Experts of a small language model: 2 picks a token.
Below are experts of layer 2 (counted from 0) of a mixture-of-experts language model. Rows are named router (the router's row for the expert), up (a neuron's input weights, with its number), down (a neuron's output weights, with its number) and show model dimensions 120-159. Each number is 128 + 24 x the weight over its row's rms, rounded and kept within 0 to 255. Numbers have three digits each.
Before each expert's rows: "comes before" lists some tokens at least twice as common just after its tokens as in all text; "mostly gets" lists some tokens that are sent to it at least half of the time. This comes from a sample of Wikipedia text that the model never trained on. Tokens count by the router's weight.

# expert 14
comes before: "201", "200", "1", "199", "202", "0"
mostly gets: " ", " (", " \"", "-", " United", " I"
router:130140139150161144107140144140160122095163165133136132149125127122105184098093138143175170142120124113129134094095144134
up0:097085096155140153165102166082175118129096142156129104129154138138161152101117103116134139118125122133135099161142112110
down0:109146194124114148134130111150154193128122101120123117112105136139122091158139162112130119146114128133126162137115168113
up1:099168179135150160123180154140116124103120112112131161099103124105149114082101175111140097114103153102131141179125097120
down1:131127127100116123148108119170143117135124110097120113130128106105167113080159149107110126098170135132143142136124104147
up2:102139078137095094118136114137132112128158149136167123124096171149112105127134129162143097095190122170149190080110111141
down2:119123129107149121128124131119068125128168140104116118102112098134143133105083149164163125128132142125130059183171021108
up3:105174094143106110110131119142132122135112148130133128144155157157117139150152134144141223165130162120129121121148157135
down3:146106141122130174134145135111116098134076142135110099079145118154168134152168144094120141115119136092117104131140097075
up4:157123128132129127113147138055083127122134110122102087085191123124157124136112134138111146142125153126154147145125128100
down4:124086123122165120096130130147136129142103145126167111138160086126133130116137146120108142133193135181126126187135112072
up5:102125108175115152114141116116120136151175136110086104134131117096131130110117118139170131109127143128095125076143108115
down5:099118118120146134134127132119179106060118122107137129146069086088089078130115147123155112132149114124145117162090126116
up6:127135126128134127138097130139115114183101100148083127122139131112141138136129139185134161115097125128100117099184141135
down6:112112165140143135155119151120086149142135191123143104148109095141157114099142068115136069115136160106117128136120118136
up7:104154119176153113124179140129157117130169142162144136165121138123175151132142118131119167098113116104156141137133116104
down7:157116115135100111100114119156069141136085139082103154110129119154130113136122134107176102112125154141142164104146133147
up8:087123129131140136132093130139147125103120092104097132167137142087126128135158126153123132123115112122134132102074140151
down8:127145135100166177110128164099142148115150110115166129089103139137126146177157148123095119159133104114083122118143097110
up9:118158155109141131131137076131096100117120132125130141112141092092165158129118165146173150129090089126134174107137154122
down9:086166086153114141108078178176117170133142139110111142125161133168144139139135136109147080147130113148137150079117101108
up10:126112130134083089119143146100116113107126138133136114121131153153088118153080149157121099135097118111139117146139129135
down10:133119116132145118124113149108101133128162108099108096107128114140157093132113126140134092116121120071098153099098101153
up11:145103143149103125132146122181110107113143133110096119163121115099089107121114169125166119143127133111170116148085136115
down11:058165143119103157137116105113140125139084150142136095136147133161127120176169099119126116143132180136126164124160143117
up12:127167150107104142110162170098165131152134122124154114161114075129095099068194115136147105114170123123117080140129156081
down12:114150120134151149193113098156113137126152126112153131145139149115136080104093141097122123116096147146107103106091172166
up13:117139137123065121109112108125101134118085137141124099072107119118120117169129133164116135159127118165107125058099122121
down13:125085097123128157123129171111143146140150127090177143134115090123120127107091093140116150111123119094161135130150089071
up14:100126082137130126129176130127096137131095169158129101095123165162143180103087157134076167085103101120081111132109115122
down14:136123157123108135149122098092124115131129143109113175159157140060143086157170159098179094143133144121131137147136123109
up15:128131119145120142090151139135131122118150116190111158113116139168104115125119101159140128101149121135131123117094119176
down15:144160158100127138146141182134151103118107123121153093145124123138147131141147132103092173150122090115111108166120065138
up16:116152152136108149123066152137094115121103133162134114096105136109113117182116106200125119165138127118103113141141078107
down16:090109132124111130126113150160105119127137131143110121141067123144110154141151090130110144113130089112154103117109131151
up17:133114127108168123116113151137127130171108108102140153097152097164122195165126115127156107148187125099103135110093147136
down17:147114167127106117107116101104106148091139137152126079128096124138116131127165127115091111123095198110092165134129108114
up18:140136112146146129144136133120125134110128113161148095157132123137109134106186165148111076143072119167120084113129123150
down18:120130144090129133113143123143154135181098134090114110123130110102115108122145108075113115124163166090106111130099160131
up19:125144114125121090145116185135111146107130152124133124148181138147061125122132121130155126124134147128129106130119161162
down19:117116122150104125166146131090087145106165088103158137104116094093147117129097096093121160091112151149113129107152091117
up20:131171111176121092137135106139132148077093121128137109112215115077098145124142139107129110100109111100126142116139153131
down20:129126120081113135184105140132098076137144123145160165129091152176153085150094143118133144168161134137151112148125129129
up21:114139165133103127092126151139132118136146147155099117135125109103123117109076159098166118131111117144145115102119094078
down21:157135139106153119082131115157132139127131158096162105177123119135144177128121122108101105125104130125112151056124115176
up22:129131092095130136087131122132112085119157092107152122092147152149128148142117131140129131157083147127121087129128131139
down22:114169136130141131142152138146126153118143105147125157118120121107123151119133113109184148156167152127136134128113134153
up23:168115114109112119082130149156155146152149142155117108132089091125158135123122131111136160109126129111121130136120136151
down23:136123137109094077139110146105099097097120119154169140113140122105129129157122135151143158132135137107150124140156105106
up24:101087102106112144118115119147120121154151129126114147144085082136127197145164137136138077110131128133110137156105133133
down24:106119136180126114137152131132159139122062126177124092130146119162142112146122110142160135169123145095144106109139133145
up25:116123097089183174107137148135098100073128126114110158146136170128143156141156157173096118158115182114123099116152113116
down25:155135166124134143134118158100142148090101120098141134169097173124200154178133105126151101104107077128115146120117122159
up26:085127118156111076143090152123154136120149148115163133107149146158155119123099098104136105136126157174115156097126104141
down26:151160155108093137098120079125120121123133095104104152154122135139110135155133159149124136123162068102113120135121143131
up27:152117168172167077141112110182120098132095123089150097112135119146177099100123130168118152112161128126095122108150119099
down27:162150125125118151117171107094136134142117149157118115141135130096092112118105128101145064118123139065146188153098171097
up28:122117101131145128112147180106126130138188100113142131158119086138134128175121132129132142102120138101200123172089123170
down28:153141141125109098135121122129150100169086121144111117117126110111131162144148111103153127105129119127098099080150152145
up29:125107143107129130134117123139111135166141152157157157134122177129099138101128162138117105130100151123100146120153181152
down29:121138114124136142106119112129104148110104090167128152115143132121136149132162111125112114117108133139128119088130121123
up30:141132136125115081159142178133120147100090174144114120153098131112109106067142139131111179108102124134127101156120128126
down30:131088143125160180143096118111169123158172131112099145066174123125129129164111135137131080134149130169165125084144090128
up31:142109100136096147151096094165154114093131118120141107141106095168136113141115148122105145130122152140121138155103100148
down31:097117131138139143119118127088138136182117117108114104131183132113167121101161137124157094134134117152111123115133116100
up32:120145143119118149113132099104068086111135107152165110115161133137143114132118110110126099128187140106125074085144108119
down32:101124128146128123111161169137179184079124145122133121122094160111153119143139137126113115104123121129135158138127110134
up33:169152141107132165121147131154172157117148118144131130083132072126139145075111111133091113121126104090097133122117149160
down33:113101116124127069136106134154145146122104093117116141140103162146155125191154121091161143132121136172187136153157098155
up34:154150117149173111151133106164125132112132127116153117126111138133143154147139125127102088125139117149116145142156167120
down34:145096118101094159156135137075098116145105112148135143114182166106132124125139144126148136115136133118161151134119081138
up35:145128099179113152131140095150155130107099151119112163103126131157146135148117134092142169144148158148133096108124114111
down35:081103111091116116135143105125142144134149101102125144123149163132117154145127118116129138084134127134123165145131121149
up36:086127135134166118127132109163132136094137159137126126136154107133160169119099155143127104141154100155138105114126108140
down36:158118136103097136156136138118115127151106126122089117082120140165144101170147131143144157118123122102162149129127100149
up37:136114147111160172119133157129171120124139157126087109123141135117151139144092126109125161138109134161099130121116077122
down37:094133124139140142114106103104100159143144128151137115127125138130128134146129112164138147060166144113114144141155138134
up38:144106116157194129147156089136136149102153116119131141134133104109115123112108104090161106156126160099120117118151138143
down38:117105119133056100146154122116115103137135159117106143170132123104143123153093160181068138139119127164181126147138154137
up39:116095100180190119146144155082114146098140105106139086109122133110080115138082155143136182117135130159109121112116164124
down39:164122151117073104131119125138102120132123124157114179152133146140119136117096132083121116143189149105143137127146109153
up40:140133134158139100162144111119116116120138128184170108167182109126142132139124171117096134173118093099140127146132113111
down40:151124098090097144106140143115149107157150134120109127122125101112125126131134078156125120105095090150102113118132163109
up41:138135121122133125171128129130165111083152107138154102098166155180115099112101135102085116154130115143117108157098135118
down41:060138133070059122133123096167142135108115095107141140133137145126146083106141139146111182160134127128148089132126096116
up42:098149095108134120142155132116090124151160158146136133136146083123122118115177144119117146127127129138121127112147116117
down42:161095167078134120117145162099124120138126130143139144140150166146111117137123120134094061129133114163103129118119123130
up43:132138108130123111178200129119149092107114117126112145093161101144153148110108150135128099132128111123140134136113080115
down43:116132155087104095136107115115103147127145122092126175139133169070096141123124136112133164138118154130104119105166147107
up44:099146137062118152130147146113112156134140167110151109126124156123099154133103137149139159110163119103115112146160133121
down44:147102089129125093145133126134145121092132115133137094137085121130132110124152137141104079120139123136140144155130122092
up45:130115132102167095104180129118088110109113182132126110142122136144126105154116128113128132100108099139086150130156112125
down45:102095137139137118116121109092099174133134092139123121112157106158129132098109190127135141130073122102130157092112118110
up46:127070125116144095122106111170153116119132113140071159074151115139127090128122141166134101097145155113143126112131119106
down46:172140141139150126144099080136091188138116139084200126133130129126073155142135142096106159143137158168123181164123114087
up47:109144150119126169124120101155126142129162110125146111153143135156110113132134116098130162075100072157130105142130105147
down47:145126151149133122154116112099118144141096120145068101108118122135125129151182141147174146157157177102114174111099129171
up48:115123167118128125146124129140109124112173123153127170114121140128143159167099112129135143132143130134122147134142133109
down48:106107157093105162146170113107159122137145166132106143122156089129140149145119119120142132109093178140097130113114116129
up49:151102161089205134120111112122108117149133121151136148144131143143126182096104136108155118166152130133113147102151109129
down49:133182118132137116115159127162136133090104128131119136123118100121116115162139111126137171156127146139140192146112122162
up50:128124124126147112110073122129119139115127093104116149106125137145156156147162177129168106111125122127140105081127130161
down50:128157149090114126102121155125099151103121133156133137128113105159098110160152109093147114123098076144180133159141169105
up51:139178135162167193101124152163105108159158119133133116130107130124121166110088126140136113166128118155116126143120152117
down51:083099135121091162155154110123151135151097142129150103165141151116148100126126113092085148144137103103163139119073112147
up52:096159117100179130112134158107135131143121154099181131178098131163132110142142143146121146054100145126106124101141148152
down52:142114161134108134150115060112115115114115097106116164089148136108096150104124111077132133148124096129131138117102144121
up53:146137120126148093106149182112142143157081177123121094116128132171122122144113126117135123165153167150161140150142099123
down53:107141151121095161125100149116122091093113118081145139120145158109115115116160128174119133091123118088134153106139153096
up54:141148082139126146117131147115113082104105131120102154110084174139130162126101108103147082097133153128129171118144114135
down54:144138130135139145130133136150113128132171118152169089146116160138146187117121147152114100137141135106123142098147153116
up55:100131122172163156108096106168135080155108139102151170139131149084128160133134153139121151069149115132101130103116118117
down55:160201134114092130120139156136142134081133118133148114141127123181107143125146114093149084128106140115125095133148134147
up56:097156136139134144155144113159137111136113155173156093133138097131118136111161130139128162170126126137066127123167112162
down56:113151123109135117124145145112116133141106122091100141119109136128144127123123141124128128095098086121097161107092153095
up57:136147126124147136089102156117102149136118121140137118147180077152158143116117096106131126169133111152095120160190111164
down57:132189133140102138112154129088150142074123119117095142156165111156075097132112126161145099113148139117192101139086112137
up58:166154077132113132094183124148168085160121146084092149151135113123126115108102127137109114169101103152160090115140122126
down58:122142107096087165091100132095113112122132092081166161099142143128135155145103123131181131136134121095138128138107128189
up59:134145131145112143131124161190133149140161086174105135086149127154148117148158103129140126112115113140114119107158159150
down59:143116144118129093131117094126092134113101160110173135138149096095153174142072141150096124165156147125110138161115141086
up60:113116100125129095122153178115114162147095118144093137156160100109099140151093130118135129140143151128146123165130159157
down60:139115159122152167104125138145122143136109123116172099145154128125122174120135151176150150127120091076131125155147103156
up61:129142095147121109146100132111154144100113142106134107115090135149147132100174106148140122157051124160132132089099145145
down61:172092132121121159117154161127091104113106127140094146124121124095116098150178122124118098078143119119115143101112080088
up62:111118167150099151115159113111136150116159163126134118132133090151119138104157124159123178136133094101120163115122106145
down62:154121073115129146125133132158146150118133119084095145109105146092122128159130154081132102114112155125139122139078094124
up63:140141149119137163122133194122148119125121097120117085116125126124140170152119137117168098108147123169103130151093128067
down63:130100113127122123117090131150130141093164130157130112136136160139104095127150126099127165129115125137128121152164146111
up64:084110115150136108094105111131115161109156156149158151124128113127102138159117151105103097149130070102140116130102131132
down64:136128149126096071097135118098172144124129114120135098109147141108148106098133134109168141160157114109081111120171122140
up65:122088118135102126088139087109067148111119177134090149120121145117102111140116099159158130132167111105169150120125118146
down65:131131104156143150156143138151167149139088099131146185159110092156100122194149133112149076151105114125109142142118116166
up66:105138150156172126144111133130130135111116117167156143136088121081127086148128132086125154058115098124141147120123110100
down66:140136118120115110142157185142148134158137099108095109102148118121095144126168140160120125165160126113154119157157111099
up67:119133122130101125144115130129134118152105119105119119123122165080119126111149116120129117111153122184129121147118132148
down67:184113145109089141119092119084174207121161129112131138143151167133120155119139134120096124149107120114105131162146134163
up68:162081133149100180110183179134147127127066117179154135100127145133136146143172148101142149114089129182113157085131111109
down68:121141120147144142096100101128085128130104115134151091077113112130146108148155088145113090119073126128136139083151103093
up69:122140167111135154116149121092119138108105151069130117109099172155144133090140082082110160152125095131147081108152095167
down69:127155110110153088142078137151126142149137130116126127164141133129089102166088151166080124130148159103167138118116142132
up70:121143140109187119063119090153172140138102082127108124113131118130155103112135127124135148105167157148089146110151149119
down70:151128127116120110141126138111126102156135170145127156115144147163150138158108142119116154143158133130097152067121111120
up71:095175138114119110142115154172082090088138088138179170142118135103155105075134135125106174132118110178119155156140123128
down71:157121117161145102112137067130114140110148124111090090145134096115092198131156123105134076126192112117141133128112106117
up72:163126171152166146146124139119131120169099150202110084132124126098117117082146169151105141130139132106145143061081128120
down72:121143100151090129113136130144158140080143110158178093115122132150135102118133132122106136137108160147143135139159132114
up73:162114148153129162151074137145073139074125162147123095115112155160107111136100123152166151101091115130140112146160147125
down73:177143122096110083139177111143105137164128122116096159100135151111169143134128116138123133132125147115123131132115142124